{
  "d_expert": 256,
  "moe_layers": [1, 2, 3, 4, 5, 6, 7],
  "normalize_top_k": false,
  "routed_scale": 5.66,
  "init_std_router": 0.035,
  "vocab_size": 4096,
  "norm": "layernorm",
  "tie_embeddings": false,
  "beta1": 0.95,
  "seq_len": 512,
  "dataset": "wikipedia_en"
}
Below are experts of layer 5 (counted from 0) of a mixture-of-experts language model. Rows are named router (the router's row for the expert), up (a neuron's input weights, with its number) and show model dimensions 160-239. Each number is 500 + 25 x the weight over its row's rms, rounded and kept within 0 to 999. Numbers have three digits each.
After each expert's rows: a language model's description of what the expert responds to. This comes from a sample of Wikipedia text that the model never trained on.

# expert 9
router:535493456457505500472514467467514512474483554496534507479432536512492493503501518437522529493517494481508489482469517510484490503518492515519497491490527528502464487540540492507482484535532491482509499477484537500462491491501520490541516508
up0:492497484484514480541480481532499514471534476536519505494508465513507479508516523525505506533560529525480467498506490511515527482478494509487513481499463499443486487490515490534476518535474472529508555467515529489461506486494541528476513495
up1:488523502505483443469503493479503473564486468496505546488466486509519487484533510497486463482480476504510504546508507535471518468493472519503465451509532514503480470501500511506523459460504497502512462536497505505531504500547509480515527450
up2:531525502448511473505491483501547507511485517494509514498546493492520459485457518514556524514533498492498481474488511502516552490473500495513499525452492513494467450554488441471517498525545469500490527466505537491459462486471512536506544499
Description: Digits, URLs, number endings. Digits inside years and table numbers, the "ps"/"p" in http(s) URLs, and word endings like -vers, -ers, -all.

# expert 37
router:529508494502545473486515488488503509482483527493544523463487535524498508468487541478532508500494506481523464489467467523514540514522500467508485478469473499491492487535509482484498536529485510558494506469447529518467488500470519502525517511
up0:511491498555474498499522527542564455481439506499519501530518491471545495498478472502497470514506481492484514474518476476486538473502461481487498463494520512464496491466494506499527498482526529483526507513486529524531512464491484516514519497
up1:533469494483508494551488544482501507467488458525509513476482515437511533480559531513497527520488500509477513518531548487524487526528535548507441479478486488487474511510502494484528510507508477491446523498457462450494504530514525509472511507
up2:474494515551480495498524504527511508483493504433532497476488502488516515525472490469537544473508516473443477483532465486509536479497468474537496476525489539475512509472490532488499511485471500514525481495522553532498514466509497506555497521
Description: Word continuations after prefixes. Middle pieces of long words like ust in illustration or industry, single-letter word starts t, b, and nouns such as Gold, tour.

# expert 22
router:531535491457533454494462479451490464499491514506525504484482499512501513492443519481507529478570473493516489491445507502472513536524501489488487490479504494484499482477502486502474495531509506517516494461479555484475456470507521504491521474
up0:538509487491481527487486506492484514504477481437487498511497498451502522505501514531505534501541485500480512503533496507498562494497508497481492488473518537496474492493529481526527495505549484479465487526458487575517473503476508472499512483
up1:498488516479568500467491517518451496515462512540503523505516490556536466465456517473509446459488483506487492519499519491494482469499512470475508474515471496525493496498549501439451491507465510532491526489541482454512522476508523478504527521
up2:495488515491524490496514556508565513502484533488520478509481543480479505494482481516496502501481541484498488499492510502503506519519512498458524474517524474483488496505531489518504497478491526445503484468540513477527478511491535528492495484
Description: Years and decade digits. Digits inside years and decades (1970s, 12th century, 1926) and b/d pieces in outbreak, Albany, often in historical timelines.

# expert 47
router:531530481493521507496505517459489487489536545533532533498493530527533530493480521455520501482530487472503480475450511510474512525527479493489498492518490501527470464550513441503519519492507510529486510475486527549481508520470533521512528489
up0:543539508459505498496504482474506499451488506496508532495517527481501489478493515453517497478517530478495453468484490504482523494504472498472494476495512477476491479492504470517488477538513523518496516475454535493460474481489502521507495502
up1:479482448512489510485505507496536478508466544506570489486484494525518494512494526461495526534514477503546527499474481537507486549483453473516498509520515537510519481510520511483451521507512505504499518510498518482518454487499528544504526488
up2:547506503501546484555531454461493503442495544470477516443505521504518475431501507524503495505498505491502467484515541511439491482540490486454511503487469519498482497509473472504497484526464493523534535500495508519483495463479513543489522480
Description: Numbers and noun pieces. Counting words (one, two, three, eight), this, tr and es pieces (Romanesque, tract), and plain nouns like role, forces, range, sense.

# expert 55
router:509501472514535458478524491477524463477464537532520510487464513516497480486484525479524520519509492487513472477507486511461515506527501476479511475481531513490517476525512468505482531527519500513486505474490537493480451499504530537517510503
up0:490471480483522456542490489493487537506544523549519493514518509508521485488482520509491492459516509514513486492486508525465460483474503522535500521485502496525484504500526491437467506515584479507475502498542528496491452500513516487534520528
up1:537494484444486538480529451501524513469532531570550492462475490460489520503506539498526451500540536462525445459507471507513472556513495452480499512501558490486476507517494497478468536489519483486515534457464507504486487454484519508522527480
up2:527535499506523501521499493493441506507507516464484512489534497515503509503482492487474591481475447449500550515484488513474506475492507522528500516509432500513501503504499507553529520514457547505482459528475524547491512525471522502479506498
Description: Conjunctions and clause openers. Conjunctions, commas and relative words starting clauses in prose, e.g. and, which, but, where, while, it, he.

# expert 27
router:511502482504530478505503464471524488477487549516540539483481526500497513494456500474491515504545505484525503471496463518497514485516513491517469464508528505487494504522555450504457526522492498503502496481489508491472406465473501542519537517
up0:531511482511493513526488514450500512469492495510490477476525534526492506538515529497509486523525508514537502494503493487498539517501514453484438520504480489479497498534475485483491480521487499470507462496496492464472458510491506473489502497
up1:502519515498530494488490504505488538513514519550502533479574496488462523430499513500507512488500571499509499482511486518545514480484473501533490478500552486524496492485517504462515521496510473483503515455511534510533478510481496488493487481
up2:500504503516489500496517473448521514482489484515491481431503504471498515480473488458502492535531522481558503487524484503484485542453497517507458528506542533486507486518483468458467472487449504526478496524498486490496484471506511521459517505
Description: Word pieces after digits. Word fragments after a number or hyphen ("4-week", w, comp, ol in bipolar), digits inside table numbers, and Japanese UTF-8 bytes.

# expert 51
router:506530500504504485474483458448484459485490485536519519507484539505513494495461511486498508498531532494519503509465453541445529485513488508481490460482527493481526442536520427513490538532514515489495491474465514475471451476496541501542526536
up0:504517490483493509477542491476505473484504537508530498484463519497486524484475506484525517488518506479524487475476491524486508503516506502482491492493505503488477473529515467498492533520486494524496529475485526482488497503474529527522511484
up1:540514468495539488499482463509490503496485480509483519451464506459539561526476515472509511519461471462447448464536550500473545536489541493516499479477528476520507498477498504493547513495438524497551541528495518457491486485526498516518543496
up2:500516492489485467509512518468535460514519517483485496467477500534476499497548512484508466494466517520509460486497463554483457453507554534482500523495489461483496461481496489526518509495478479514499524489506517518489519471514529548542485495
Description: Nouns like school, ship. Common concrete nouns and word pieces such as school, ship, road, house, op, ap, arm, plus hyphens in scores and compounds.

# expert 0
router:521532479478514492489519476446519485498486561505537496490472559505511520486495546478546513508502487453514472484471482511474537494511438489508489473495537524496492479540512446494474538534524511524464507481463547512458480492475543502525537496
up0:489500506505511498510491497472504488492497525529481498486487475508539470501486508509483500493530516491503503467517496519462492549466497507493471488451507439484445494486462467495497512538507521514448471459489537466507506482525524519503523529
up1:503531477467519517461527492526499515437525514523552521476507515518482514458464524473491522495530534525506518562448496509498512513487477503511513493451539505547507480508484495461472535518535505527500504463518483502497531538514526471459527461
up2:505501481507501471541485483478503488507511479513487524470472503479488526463517498490555447524502523501525482466457488515493472519480507502550422507521467528495515513547536506431504510475544537516513516440545544488451464499528490509497522500
Description: Capital J initials. Capital letters starting names, above all J (Jinonice, Jesus, Jeremiah), plus X, Q, L; also quantifiers like both, many, other.